python train.py --experts_per_token=2 --hidden_act="swiglu" --moe_layers=[5, 6, 7, 8, 9, 10, 11, 12, 13, 14, 15, 16] --router_score="softmax" --balance_loss=0.00201 --router_bias=true --init_std_router=0.0265 --norm="layernorm" --optimizer="soap_variant" --learning_rate=0.00677
Below are experts of layer 7 (counted from 0) of a mixture-of-experts language model. Rows are named router (the router's row for the expert), down (a neuron's output weights, with its number) and show model dimensions 0-95. Each number is 500 + 25 x the weight over its row's rms, rounded and kept within 0 to 999. Numbers have three digits each.
Before each expert's rows: a language model's description of what the expert responds to. This comes from a sample of Wikipedia text that the model never trained on.

# expert 12
Opening fragments of words split into pieces, above all prefixes like re-, dis-, con-, co-, ex-, de-, as in retaliatory, rebranded, rerouted.
router:535535486490462538499513521494502515507520458539514499436520514494461471528518520497497478501505471476538550472494527503564508516517464496486509477510522494492497519460478523487548517469484493527527446545498480511496461486500527501499468475511526497508499533508491510538527518522493456472
down0:533458546525528545478488517480484468506495500502473516502496506528490522528499506457527465458510510505475547503505476455494511501451510527487463496527523494485512546531446524515536497488456494503521483496529455542487496491499463481507486504497458505503479508503503518503565545487492524485
down1:494469485514465484538550485502491518477524518466455529502487565492505480536481495493543518516477473525509531514507503479476552509531505511535476497483494523509493518531478428540517502510532446476489487527485487483456485536520490497518503516504501520498471519521469490484476534492505482542
down2:475509524508482526494542498483539467490509512500530479520496465523501520473449496542541506467496467512519508526444490501472487492505493482491500527525534474511510499498475494503485526482479464505511529471498535476531519471521480494449553482484506502528550477553440485521504467501472536494
down3:496516503469462485523502503490554489530536472459494515487508525486485469520475520500522470493520471439495484502510509472471545497519509516529506515523517435516492464464525464489479437547513479491500542522532516487460480477502477502458508520497526528477494500519489492465488492481478533479
down4:493493504475468485474470441462505481486568485508500522539507496492516510475473495475532523511512493503525460494535526488483461526470519501471484461517476511502490542480542514523483566520488490503515495476520462514520482501530488450531500524516493510443531527502508465519499505498527471477
down5:487499521473479515514499475494480498494518464497514524501524513483514511466499503479459480554467494495472517509524487514496511556482542534511526530473492529556476508497453483524502464467442497499478476522540500489505480508527487470501453490540525488481560498446505508497495510542524476482
down6:492475535514494504493522539490496519500535461493515509484498495526540509479474532465445487556510531473496507459512453489490456549470524510535488494496510527506466491494486499495553455524492475493482466494547485484488490494533529506542524519500526517448505466525519465534486503500498508487
down7:470520536486538478491448500487499505477516540507442497540480468459494477505493500467516478489538524510476465485497476519469478520479520500471527503517518504471510463508560539469489465501473529497471488487531501478465483466530516487468481502487492533512510521565465498508472499532503517512
down8:499491495481444550518495476506506543479495503491551520517467497469482499564497520519491521499501528529545530508477511498476532476505484482471492501523471515481511506503499458479522456570499488514520465499488495519510485466528530492491484500477474533552528540489528516475517492499500496556
down9:507480512464546468487498480509486479489509504531476479527486482497526511508491520464545491486489469483496519509463527468508526518496529519498481509541498521537465467511464452434471488534468503522483497431451500505518464474515556515496521498475498510505467518504495497471531479513538494506
down10:498460497493505505544477489531442500535529558470510526521471473492483519510486537519528500522484501482504516519515530505478540489546505510482461497507511500487532537513468494486493491490480513479518535468489476494503513460466441482532514525508514525493526556508503432521484526493486529522
down11:497548477507482492487508471481492491543537478487489477517472481508459491507514504499470463493472518487556505461493464487533524537458476449482465526486493463509532513490511499526490524483506509507512476487545459488441527549488523524494503497516516481533506506459461498514523542484477484526
down12:515545557492506515465507525492514450504480464546513461474479540501492544492509501510448502555502454470477522487503517485497514494487517494513489513531484485503518477484495507513531548519524516538539463530509495483500469483506422487497520505483501529516524493502512512537538508466499511500
down13:490484527485519541491480515482507491476539476471531526426537512539489456527546482481457471530478542489535510492519509506530511520496518496533502485475460506515506507482539461548485484502534484546484534502522493524524511497462478537501517485492525501453493517512493495476503499535504499525
down14:559551499482489475531531461514498479487510519524478515495537514471491491506469503495505467526481504509514482525507470503502488531521480471502490514491463459509499465489531548510464509503482439500514464500474510531489466493496480556496495480457479513476532502460539499539475519474508490557
down15:534496503474507570500512504473510570491502526511480475478507518519461531488514529530512441456505507459490504497532491510535486476509507488527505443492537512495482497513492530484518519461512505524539472477507487531489528529487491535521522509506506558475504489485536508514482539475482471478
down16:546502470474505485499503447506488528489493526506463469527502537487535529521485516556469508472515470515478518519519496464480516498510508493449503499492482506496506489483507491489479480513515491527501516479522555497478548464520474480473516552525481450494500474459489512492584512500524509476
down17:504546492481470433476486502468488525473519487559484532490521474501467472493503500534519530521506499514508492515501532496505505496476487502553522498501515496532540539511483481539508524537512474508469507485484464456497508521525516491465429473488547529517504495536515494521511531519512541488
down18:519494510501538485528478476477517510484468535491507524511507470500540473499472513502526521496490543506484461507492512463491454525502547512445474560565446482479501529506461509503520507489505495526511494509495512495521523484517449502520504504514475497529514461481499463488494482481446447492
down19:516478530534481511487476537468509479506462511486508535444418496496494501524474491516502518492501469501503493486455483520522513508445491515501490505497470511460497487511451519485521470523488522534515502516541515480499478495482509517552507501492562494493536496498542552543482478526523505504
down20:453493508482484518488516556456461512546496490491503519511536527510484512503531507534485468471523494497517490496510551521484517444528481454517524515518442533520494500471469464500514514481505533503494512532504489491528523501527472567494497487510464495526524537534499515502506492547511468493
down21:473496515535492507514493503513488505490500490512508529480481529482509434456470467529498478451440545519504510512480506490514466513510468511515498477502520489593535504523510476505508512491496518527484498468497510530502487493486526526498505517496461504531461538466531507507463499482494509432
down22:519514489483484543487531511483489518488473497509537502496492475477502481499453483518523485466481500476482466481507535527524507521511494526552480477510512498459510511487456486509507541472533446531415512478515490535508532510523513527456461487530525483488509487482536512496486528495467531466
down23:536527447516472465481524495521520513520481555533499485475510490534492514496439479493460509530513479493488512496518519506516494493498500522547519559469507494484476506530491509492471504540501503540530513509488490500532460493539467513494459559491488514549544481498513509486453509518496486528
down24:509550533522449554476515490497519489485523492500546470519493472476447503493455540501522519492465498517508478491458459513520534496507476478498517474512541465504521489505514475492514462504501512502504558480501525501483517484499475532524545476498471529500499516473503504430548500496489513493
down25:511478505514572475497489494482482533516504529465532517530468499527514510457479478467477508523463482476490492547480470500505493496497488503482526466511486551466497532467487501459498468493511438544505540510492486460458495455513490517523494521487491530507486554455507514499502476501507520504
down26:492496481484566478523513509527510525491485453460515480497530455483520521520493521512500511496471538515517454521473510492481471495515505452496513488522550505470490509486424463497511521470537475502518499483508479514508507515486530514488531480467462456474513482484475528534499443494526505491
down27:527495504491495481512490544489536548488491521495527508472460510528497496544426500476529515503531485451541486559483500508487513535462490511529518495504496516456544509537528485474505499497507539484462520519497490476513535506544465526517524512477468477524460502495533488515497518470497498505
down28:530509469524486487545489469506513513498477520491527480529475519503517513504488465508555552487482463534465487467516452487479511502527538486541550441502518520488521537462547507519508498464506489485492514526497514501519507552497485477483481517510514485481535484484541499473480518531529497466
down29:473460472492535456505494503508487521473520533492522511448513489511521483566486494524505559520493506465460509503536488506505545542460516504466488466515497508505484495463492510475428489521533483467495522525489537515512507481517520539474499448485517507516477498510505497490535485507479466502
down30:509499427516522517487521493529470476534486467483535520514520526485501516512529485514482490456519488503452546467507491554486466510512471467495485504562510489458469475491514518483542495529529478473524497509473516523542490503479487515502507523469469491509531494506474540513507544507474479475
down31:526509480534520500469505452500507469525504495468517494486459543499523504491539484472484504509529447461481441534493504463487525473505478467463498503507516480498490490502486505498512535522505503520456550525493517528449534515514499503473545441498525448496523507508510542478510482511478505499
down32:456533459505554499485489487511497490499511463536485504557504496522509443504513497513514481505517545490466519495520499491501502439498520473455483538468482502515525502469502488541514471520475481539492522496477485537451516525504521522532505463456511496467513461492506509530481521461475512487
down33:493459483482519454486463486502534456494545522483472510504463483515530495502466506540522501504515484481493535515533471509500499513521503477526537489491496535531519476504501491475504522550491472509481527495517512512516522527487474494486437522524506530479496483520442542478500546505564461512
down34:472476514530498477473505503513479482492518476495494501476459494477503487529471503522506534510541490504531454495536539504535496461451496480467503497512459494518493483561489506488541501482548539543486493492533492464486492511496527508493523519564497515490464451478536462526515510461489501481
down35:479523515509480479501468564517491477530452430500472510525518514449491456537543540468497541504501509460490515488501496500496512552473528494518544472522503470494532517517518507531506548514482468513495485486502525519493490498506487506522484488517471495534509489486490457508494489514473547473
down36:499488502497506514453490510479473489540518518504460504487518473523493513513494503509505464489499486502509495476498475468570451461547536484481478471498508519466449470510550560461465499527486497504491486540507515503490494506521514554523499485515532471490503497505509487484439506443503492488
down37:507508518498470548451524486478472479489476472489545493498466515516468445564471464511516487460452524488439507486458503504509510523488508541487529450479518538520493535498480521491522517456483519490522493514514465471514504475501493510478452504487506466515498507521526497518494519486502500519
down38:502516504481483495500495519520515458479536489515473522522471542499518523516494501530457444485445503495459493524515550486522444506524489506548494493576493486495507474499517507499502488493515482530498491489469502503530507518490481483473489481539466519568506484492490501434498490470474514488
down39:508470506510542496509536502519529452482496527483499514485484499489500538516493509530474539513517466529493464525514517511487494538518504515476516505495560496483468509517491492518501502454533497444480497560512489530530511476514495591520486487525506514503516518496526498513441458516507472500
down40:467501503528515479493495484526498470447511521467501540486528555450529487450501505516523528451497463526494507493455496485528513556492466507493477525475490476556504507491535505489503511533506539500502485543508510506521510508528452452467466509514486476468493487466521497507485497497479476500
down41:468506478497493520486475467532448506549487521500463478511502490514499482513524503476508553498550496498497486458476491539506479466474500500518518489520515463498515529537498489506490501461508444517473500511508432444482467512560481470504492472493480507510517487499470486480511523480544538512
down42:484488483522553495500482464506537538535543503549506472508507451515559516505550501468504508494515491515486473540485517507455525514478519499472476476484528495488535479540526487489467503550514493487503487500494507529512473485465507530483471488482503495474523508518538466533533523523449494520
down43:487452483528513542500526482477479536478472586502438498490482531481516484463467504531485461509510477491498483498451499520480460520443515502505513487508553485522470469504541521489495478508524531524517487507521510530480536508495507470496496487515513475521476504487530476497474517506508473489
down44:491493488485492503534505446525466515475541426515558513525489481482504516429502534515464467457504512507526511515483505505516480508484495473479511488510505491508492534499520520535517519462501564446545514491491489484466495503521498528504468516522520501471514472512511495487497505511527499451
down45:468535541523522526545503495500473517490540472496503498479498485476556520466488499459511481493521485491489479519496509480500486509504487467481471493492506539528482492516515479490479481477481520491484509555453484502495536497426488525488497503527528447504502487513489413531498484478493458504

# expert 43
Opening pieces of longer words, especially the prefixes un- and co-, and syllables like Ri, Li, Cre, as in undisclosed, circulating.
router:518501481500495479485483548481484504535491468484521512525518502472481524481462477454495481497486522494533483516531556457529518509502506511516532520455471514508445508430519512529456479473483536537518492512524505473485510520537492484486520489471477529503516515489476534556509489505495491461
down0:517543456495517527470527478523529491523493476492513483486499523483492507493508466481496447505456481460474571504498494494511518452508496507513523488475504513513477463493526500490481521483534542512574555487516540462483476460492534539481528503517485482512515503511508487491493488543508485480
down1:507545503535527476483514471538466522503534452476490509529524482486503574536470529481480483490491534521486487510535490476489491497538482490456516541514441506539488498498512492512482496517534498475549524486518527519526501472490488528511482507483478494475505479501491468518522472493460541535
down2:410488488468505510473484533542520524478532539502455486490486503493523544543498497510539518503505507494539514521534473531483505474484486510496502467497508498471460480494445500491519501510528526476515506509507487488504497471507417527515499522501484502514530478477466468480526519497478478513
down3:469517501533487498500509517525496525524476479457493503515440528524503534479514487467520489468512465501441549514470455502494447489507478515467543499475502505508512459477482493490484498495520492524499490451478503484504522521546486521504456496523487541508450508492522472464510469495506505555
down4:574483507523529487539480446524504482504503459507532540509506494485427491498497518497488478495503515502501506513481492501542458520502519555521509488457485540496502499494485519510478472519486503527493498467470508501515503515461462513504505462478499537485445471489527516468496491481519441519
down5:457487531539498473506471487516502467526469536538487468474512455487503495534557511511480522470528507514466505513478488481480512520516502456512462496512502497477486484539461483474519470497527469497490477485516516492467468500464526460506496491540511481468463541530492514528510488562477523521
down6:520508474504476486504489482473462520521497495510557436491502489461502505489526505477506505535484464515472513482482521523452519549488493503494521466510522514522497480515492496560455455454447461501480497497524499468524458545473511472482511514490513512488454525510464488482480488484512523484
down7:481489507514457516507510536507506557483436490491547521424483495493477510479507462465538464505493451503482527515503511499484498512492501509519512516512504508496495502486523545457480500488499528480477501483494485499504471502537519528499529542507526529475465512514540551525475530551525489506
down8:516504499462506446477499474526532467491520549492483492512476464510497457525474483505544501493526462496457487448511542477491504512484512502493513444493489456546542489523487524476493522527535434512507515491528460496509498540488492518469487487525485492501484515461506479487470513489515497473
down9:477530485500510518508479502438517508485502467482527486464545488476535489507513499501499509506479517516533509499489524490438511511506502499479479495496525525441529465507459462478490478479531475542502490494487536465491520518506481526456492564525483467486489472457483519508466445498486476527
down10:523505481521522496500492540513521506458521548516501495455450501520510472461513512513502483487479491481487520499499450524500507507469511485509478517512499561500518488510505484460528508517524500463488489497492450459518494503539463498496496521475488541454504552485561539533492518535462474524
down11:483502545493526492472512527477499494516464496549471511484489526462525490500513493509498491515503502474483521478501489457530491505534507535520543513490528506519494498449523498451527496501526513524440523523479484532525480540471428506476442484482459460491542519519513534507499492487500510496
down12:537495511531473539477498475478550502491507495466516496506536518491487488481484458502480489532505470515517509488513518542486464507479484543478459524468479488518498530505514495539480496552462508430535493490437506458527514509517501504484484536490492499464477480511508500475538504524458495463
down13:517491499481488526451530494479498481504490459539494445515523481530480449538473512519517510536519488435545474500473480499487514521503517520513496512497468488520492483423476494521510487517515476514500514501471489561499536504511492506506488483473489498449472464486526508449518489487512514523
down14:478484467547551522504523483491508474504524491487539494482472475472515506525480491513540507542479503517523510487482484482498515498455500507487547485542518498517546551569487487482508503502482485506471503446491491491472513482511464540521525508498471485508568519507463499533478497493530516469
down15:498547509459536537509463527521550480473493485485500538483487542507488493475468482514531478479467500532475497479481529486530483524539484513503501496483545494494461499525524494521496532537489481499469490473536483436516528507539490523547491469530515505515540517506477491481524472535499487469
down16:521467518467518500506523528460536489487487469513509526517479519527480479475458509483455513490524460498522508477494499461458532465525513463497485500536527506481508447560517535486538519512540461482508517517536521502523524467510502487490486517510498514480500512499465514539520443534486483528
down17:484505522481518514500544459541452496523516485499479475567482503492527513509524470472533497503461535477528498493540468485503497491534496504502474494488514542511502483501512485513463470504462504513512508479451477499561486524504518517474539438465493481555513491483508510523533519505467504517
down18:464531491514542501493476512475478543505469514498506504507542544462478459501478554516523490542525470484516520496466495490493501539507478484534451506515481492461499527464492521507491481536474504504461510546497510454522504534534483530502506477508490477506518496548523462451510475476517486480
down19:486520472548476526483495456481471473519505487494540538502503500483495456479470527524485518477511477534531543519467503488471478517499514526495513502450447509509483528454491502457501475477536531525501517485496507460507525509499508468557507468471488492453466468513485505506483480461483521530
down20:503477499516492476474499499525499496476488477502486535542464476509446494530514519459455475500477542512522482499495498495532472512475498519514544494464544522526514494498479506533489477538473532485517514541522484522521454494564510533504520471491466499532491490434497505509524482510522528541
down21:478440491513527506505492493494516466522486512475530442483459504481480450514494523504528506488562477480554533457492512494443533504487504500507529478525548527509478485509461492498477525491467474522513472534519504529512483513483517529499479494490512470505520499485449516494553516512496488482
down22:486544475521486456523492488456460469477435442515493529492514483507503492489486545489459522481541477508486522521520511520514498527513503511476494475499495512471516507487479451488528479503497515528451459507468493501485512529495542471556489472508476463505553503468500503530488481483510502489
down23:474486477460506501480519504467475503486523425504489536515507531472516487520514493457494527535462527491538514510490520477532502535426467558527474469523484496475480517470521491538528517498501493487475496504496497543513480508520482524483482498470483526509495515462502517514488490504445527475
down24:456488494515530536551529520495508519484473484505504468492499474447499479505469519474515479511510515480482509497510519485468506540453534503470529499509536476487504529495489517449483485468522531472514523479500519545531550512522492482496537520486503477552528454490535538504531481507471499462
down25:496495514512450486491522511518471478491508497514496475504422520509486497528478498492469558529514450487482472486487558466481488523499463489487528465477456504511507513525523495474521478477499525538470487520519505477526485502489558528455511489523496520518504547455512530536505518488493517495
down26:512514547500493534526503499507477471526486462477463495504466494480456461488502482496484463529506501499557477514500447469520483518467453454512471552521460470506486493506527508477528482464514463532513541497547491475504514477500501533495493506481527507489529494493478502553525498470497512526
down27:514492474497546488486539493482459534516498516571439513521536498488525482451497524464464506528506499494488478496501501533497500528479513527519492506559498452521445532449482480505533487501501491513507513511529519511476500512536537505517482501519547522549503487472471508517508491496493484501
down28:478488478528462498537505525519483504514510495507564500536499506489526482483478533508476517470485507480531501516525503535509506479510532479498483412526456468519510528464506489512512451543498535511479487494516474500517483502516511488558516521496523510458535477474452481494511536484481525508
down29:470511539546550506510516516420487526514475533504471477506500463479529490532541533517537502463533491501517554516493549488526497505482476531473487495508483452513496522498486475460482510532475516483488538504539476520515517486507512528500531523507484496528498506524511516474493473459478499503
down30:482485503501519504537479493519502473501505473500516482508474492517532477496503456481515514479487470446488506505514500491526508506555541496477473455500501459511523493450495467516464481522490542495479461519467548494494448484511463485473500467502521537448480477508509507453500468524504446529
down31:491493505506493509495512479495502470567492462496503432516537480517530469499508479504528492549520520486493482492551525498489497495526464484487516539492473490504537462549497493521482443511534476519505540489473522510535491490487485492462503528477477552491485457508479490463535508476504492470
down32:470529476463496488512491501504517503530514519518483539523484533525510465480509530497481479530475499500513540453507551501472496512470465449472527488486440474482509468471512543498552525477532462476511476492511507477502510510497520509532476482530493512506479503523503546495531514553467534523
down33:460498496523491530460471534545536461489509562489446513516479477514478494553522479474536517509505510498488485489510515492504535483468483519510533470527470501517525511485508505521502488575520479474470496453506500528480482506549491547503513529489514519493505490503469524492495534513517482536
down34:500558506497479476506449499488515540517540541513499444492525493511513537495500516472509527537489510508519499526511547479484519499488499514475443503502525508478512528476517508466527493520561525501495519512468488485473482446500464501455467559474510518492511489462514502515533464478502515502
down35:465506475486535471543522536512507503491504470517506508513519479494541490477495482534458481526524507497529539505462522453501470481507529519495515468477487510533481501542473508494507543511473528556517497515459477470522474488532490514468439488480538493502541475493511485539514538521480489472
down36:518473557521545487506531518494465492483471497517509492516536534545512493458504528439479468513451505500463499520498495482487456502458477507516469483473542534513487497505500527471531529480546535489525526462515499506519468532508496471510507500514452516541526488486493486469487498489487473498
down37:492539480503542460543517530472510424474542522513492494529494548471477454508483558518504488471494475508500516493472520493514498484487490516505464495472531501499501509496509451491487530454513542517503510519546530464508496462510509477509488482504514517500493459520445486532493506516488509528
down38:490465527473468510523528506476512501483496459495520511490528493515491507488521524475528506486482516507499518495466519433509477494450505507508518508467511503516463536512468488471509525504499448520473456492510548518539554478510458480476478537458495506563518473530476473477499498514499534478
down39:507505529468509479468482529471516487496551519556478485486490473482505465475482529497542516470481531474498513515498477522517491512567496492483513493485481499502497451529536480528515484499533526501476465453555500519515452493511527495487468552538509461484510494520471470477486494500502465516
down40:497485558522492580522485497528498508500494526550502484478528499499552479516516475497501468454502514482518480476472500542516572487536501492497513492478481513513505476493500492494477561488441528480501528546487529485515533515498475484488469482495525484501547496477484485487522517505505497502
down41:530505483468531513529503505519539470530501518486462548447499530508455460552497506546476482484465462470537517500503518532474536494498515510480504534520529514477478497540500505485462509507494503523502496486488548516502508534491516553468509487466514504538462537498512526483513504464522513499
down42:496475457470507531490499492509521525455537532466476514481474461518563504520498475520466517512548499481471499508522499500500562547526465524496461491530478472539533482472516516507504489484537514472527516530513542496481529500483522502526530497506517473467468521512513492505476475460484510494
down43:494493519493498530502474489493500481470524504498447515470511432514530462483431538510491490519447506531516503504484500486488485544508522497489482525451484498520472510526519520534515506541462479509537486546541468491501502510472478464533516495469469476496519483506508503542456511512492481484
down44:497551486499519462465487536497480532476501541533457511497491518501473528492485516532504495512492462479496516453512497460535455503501541477536529523508510523515452517531472522519497507506494449510509476479532493487530517521529507484520461465503496506500501520527450484514502561535464485503
down45:542505574468496524470525479503511490509511473504499521511519483482526501539533521441524520491553524534490511493518480479511521499488545472537465491525527520466489479507544507494513496479507504475490537532500504469493498505530498474495495462491561496518467512567480514491497507523538508494

# expert 52
Vowel-ending syllables inside Japanese, African, Indonesian or Italian names and words, such as Shin-ichiro, Muandumba, Manetho, Ephrussi.
router:479478550510468534481500560514522480538491471522473507478520488475498522500479499518567512465488473534572535494458540502504478478511478474495518464498488487471501498475480490481511498500526477531501495542508449466468511539509520490514465503506491494504493506474520476530470507503528477527
down0:503498497510484519556533495480488494522533469550495528530531540497495468479481490493476485518451454501549515510513457498474522542506487533511482468513470527497477509496505490538520481491508465521529491528510488484489487513514543514505489503484473517451444514516540513523485533471506552528
down1:481468535505526494488488527483482530543477466507503490546498456551477511493518495508541527545487483506522523501495526474485512456487490491508503471541514510518520501541510450509496497507539484523503466548495527485505473480479494512464482542482529500498499507459466499489512484499469575458
down2:483464463497514462469457490489533516471490537475458503547497507528463483513451469465455526488509525487455517499494522477494543509485492521484461481502463507497514501515466528530494503475492515503516493509453508538512467466444538532500519533495487528531489516507505485529494510464511478495
down3:503447485486490476476492496508503525500499516512500492509521447548541501495520490502521516497511499516548490521495530531499494500493519551471532496485477534513501496517547532467490476480469506521480515433452517591507500490539488483510511515462507490512484468470529522470511521495534487493
down4:499479561525449495493489493507474487563525528490516471486477489529527467493506475536533505456480455523494523507512541508518555515517551537472507528517493480507477507510502498498480511515507512462466488515476559519476476504498574501480514513518499523522488524478515514498471502488503507501
down5:536523468490504474489522496498499527453487476511527489530518553533515514493522512459465500476516516535475459535495482493511478499471477527470475512489544476523480498514543516507530534505497518500513497502495546529541493511474530542473494531470486486498521534542515519456474482446506459487
down6:489498492527473503469543499511526549504456479484604484483487522497511515495495503511485482495481484473461525521485467529478513488524508490516531467471492495488446473489476484531503467486499526501497434480525477514485487506523493530481511504513502521476473472538537518488517469507484470466
down7:478507520516494529503504477496513488498498490544507494487532526442476476514497511484471536518475475445552515510479517476478497520474496504487504470474452492469489546505517488526499489487442502522554516512544500516500462503457514479511496497454513490518465535469467498507507527495457491553
down8:477525483505462484524515457498512494522523496460510561517482497462486494527454502532544513495503509505487511490446479469541490461508530521529506462484474475497474534504455529498480500490474449515537518492516493526539519517478456497479491491470526508536527525476539501505514510492533532522
down9:474516475493494496485485508474511469506504502528466581520456478533470507484457501487495545442510490504521493505449517498551479503479498488489523506550494483486506481519505494485547532495525543506480502476498484510492469466487510518507448467522461476498550496467479508546508512506487484499
down10:481534530493516482498497532480507475517526505522515528517490480503471486512500505514508511529515492491491547487506513548539513443477542538568458479493467480492456480490486522507507509469527478457486468515492455531489511514511502524479497490535520526496503469506547504483440516532504460469
down11:511498468488491533513523529513471516504475531518548501487479498492473485447482501496512512543455511544508547494478494482501519515533537502510497551467461471508502495454496516521574505504506480510485505511526544510503499493485477506482486456494503524543459496517545491513481549478522461508
down12:546488505518475536494480495474523500481497491492499500472463499517504501476502426469518536517520496492518501511488529510546450516528528445520460475507486527491498481499521491449468514526456510480481504477506521484507541505533523499523495521502522512519551476504497501474461477485518572514
down13:547523504452503509507518484534490486495497496460490499466502492499438546504539492564454497522472485508503498509466498481504455513458511533514537510509513491472501481495517495461483474483493487497504470556491541507502526476493508543520493486557531515472452527537519486504489512496485499521
down14:516516516466484457529499492491478517521499497486489457513525537459480464494513557500483515546491521490506546513503495479514516537494516521521524496486538511479453483516458488504508541477456506490485504546474502494503509516452508498543519477480518506458532490474567522523513462489515528474
down15:496503512497502499505501529512542482544502551505497495531467505502541491494559474517516485446549492494475505508479450484489504484474487510489484510508508460481501504498475502553491505547491497519523500493508498497490469560486527518501507510543467521498431454486486527445478497485469493533
down16:508491499472487515541493473511516495473532480523496476494517548457496486526528528552537499504519476500489503509441472504529522459431468524514504483492517493555507483548477506494469492537476513484513490508494467511489511537495438485497477552501491537508504498494476455471504478502499510489
down17:494496523490475492511515456446504507518494495515490530504558476480480535441527512480484523509486531511527555480503480501513504492473493495513499495535538496472506514487479530508517456470503500475493520543495469539528490537459457523546529509509510511526467488514458504513561494524495521522
down18:475486500480463463472490499538489487508483567502479523528449483484486478537496486483505534496499516508512493528495523511488480481482517489478518486501499472491531516512476501508551497513466493513478515500445491523543465485515532493456569495464481491541479541530524514498484522475521552529
down19:514519467482519515502524466509460502508488459500504515497532540511524536466511483523500448491489512518520455475512524505518531502489527444524536490550472531512502508521524473499470518458496502483523516495497565454480511496455481492508531479518497490457501510469482506481435517517497475498
down20:483545479497470517546491499517476554480530487462532537498485522496495520462506492481455472510511464485536492501477505482554493510507446501540541477466464497525510501502482467518483470486515478537502478518464472464525467493490478529508474506498500511466483517458493477540480520495526466496
down21:506512518528486543500442525502496495517489555544474499495513520482472508446490492511552472461487514517461482501480528521492478542494484436509453504506500504520469528536449477501473519494487475506506508471474488500528521515490508470500499525527512496535491490473530476526557488520525522516
down22:492520450498511514514477519497498545543478523533484504489534462486491460501488508544479467530470532515481475483529472496485536458534504486453510504531481498497512559538521537483433499526490504506527491521508507510500471472517553524463541497474499472527492485482489493504520485469495501504
down23:494496539477471520492491515491470519501507518511553527467490542438498493496462461496452472504489497469505508527486521489481514516502523510510509442458514491549506509482476489500471480537500488456515464541463485472484469523476482473513462508473491466523509513486486458508488529449525497514
down24:491496485462504524463476527528462504523471548501474515491489489499463475507513518445493482499510504508493494490528510501487462558491531482499521499504532451498557489490461488563466495513469484498499427496511504493538494479532477489480543482514501492515496539514529508488488458510460515507
down25:546487506512472472509508462502550551513491528538514493479454497491508502516472499469495525546456505494470511517484487454515482529487532485532503496510490486564499531528495518491486514497524510456462503561546479498470530521501526475510466531492506488490514526516501501529462509506515488545
down26:507508484526538490462509464510492462505498465458502468539491501488525504517538504454516480508534485540467484522539478525504519481541489468467490527513549468509491507486485527485515463486536557512510510559505486535485513530523510476514534458537505524528505501532511516494505493504499478542
down27:513510464479514515498476466509493510472513488517509466458533503470542558488488548512446473543476502517486512494514501497492506519488503531465490507505517502491491529554509528448503465472445524513469513456519470511505486469496483495472564491499544500496446516484498514491527516510506494505
down28:509518518472475495462489496487508475518494508478537503498525496508490480512488482486455525527460528559528509463500505521500520513482533514464486482496484491511521487475484485469520489500519445485488516484494447573520464460465545486532510465485465503552503457505491504503533510459479526492
down29:503480509498521480497490527510526522477500474470483497508507498454472517499506469453474466461456507519484473476523525510527474512529468516463483523492541489510501491480494527456462524511480480557514502532596510511528501481513509473487526494462534497523531488495510541492502509541491489502
down30:519539500493519490511509521517474506501511500520530569514488519451497502487467504465484565520489494460482515496429535436531487496496489506547510459510491508501488529484507522482459504501472485495508526531476464466486494478508470491515473472490493489510493441509536488475518512509471489477
down31:504474447491480553536491481502520514454552521519491474480498468474514470519501529506472486491463512508453543492501479472500519471546481490475501490485473514522440463502506515473513482525521479477472540517450493510473514514503541514488514509495498528448544517503507480533525501519518504491
down32:528470548474522548486510470513549481483472521469506479528511494501501482513537471477517511540474490449518491532506458513482509515506499501471460513490473464491518508493559515529492487515533515453532457505515529525510501498506538492501515530508507471550505521474484516495553485471489459507
down33:499500561487463515494477549557509528526490498527495480520490498479479478486443482458516559484494511493549522498472481502519503529513443489490510485487515527499490459461507516518509526493513472495543531531511478502511465530480511543494475476528487500501490531458464511513494478484494502537
down34:520515530488484514530494494470482477527520503496503511496528502503548473538499516503484477527503492521498486467458468467531486502516483500473546527482494461513526527533518506541511530525540498531565514513552474530514519488475478518465438510489513492479521484495488484505508494539523431492
down35:483497556523514520536504506514534508505524448496478474529533501498507482480553486498513511497535548492524457504543494511521522446501511497481508497486494506532499483536465498459543525505526546523516517480442516475504477515503505528478504480492454506440483475501470496512503470522531484506
down36:503473506523487473509520512522533472457461522517466547494503478583440505503498565488516528500498497549514469508513441527479479432485527472539487510492487512489483495500487499535526499506489471493492486468483485485514514523483480488477535515493539498486489492526528508485489504480500500507
down37:468504499484526476537471462495487535547520475441505490476482468494534492467514518546471467479489464497545487480489521486447485463454501509501540478525507492499491501492492480520510495506511530485504479472481547488515503519508497556538504537525500529541525497496475472492508473510477547495
down38:499531512494541481500528496534514478512537538515530504508574489461499520476559513478525509524502497561520520515468508478496456458501459508495490491530514479467488455493529468485507512504484466496492525471489451498490517513504465471505535465489475503498488511494502503458522500502485552474
down39:478485472496502537511475494475474520461473438466535473505517470491490508460488500496496490533491534466525480486498486471510492501489484498504450495495523519494446514482494489493476480507504528493527523499507501517500524502509447487540570551522502517529506480567507474486548530542500499486
down40:502455505485475485457490533537454507540497513521501508503507457502461510514529509481518540494555516532523521510464489478518487528498477486482532547514476480472502497492475497463501523482478481481499520504529446475493489538514510452484513522489521464492453459479462458522530468484504505509
down41:488543468468501504489507491514520522530472498495522474501503515454485520506471516522522453541493536515532475497520502519513476486507474441470460479508485498495492471486508547532535506508536484524522493499475488488518532486456472523493496467494458489488518451491585518500508501489476471466
down42:475474535540468492487504475533496502477525529495551517491492491448501510526486502510496518518473501483536525546467526459498495502464497452519487450489493499491546498507519508457486502501518448531492474543470546480483484540517473512441501488500509510503549511462523520506484488482502519513
down43:484534497531497464502472484502503498538472453505506501523533512462480525470515510499489473532499465474471521469506522499508487479499523526504490485497500511521483471491467507534474479518466482475510444447483558450542496482528517475514491493523513478529515493526427524522524520506513486456
down44:534462514524489498518527487487472465507501503516501531475510488473455536469514526530510546504469485471493500499466545509525497479506520445495526515470500522483539483511502504499525472492516512515449492568442519481454487487506524478512507491531499496488452512499495540484466457470488496476
down45:455514529553508505489473474492455501486513515487522500490506512494520494513530529492476492509497472499518503472507466495529473481483569496475497483499539519498516439519509482516504484515503502472461533541479439515511489463476471472500483519488469495498476516471491479556503500547529488441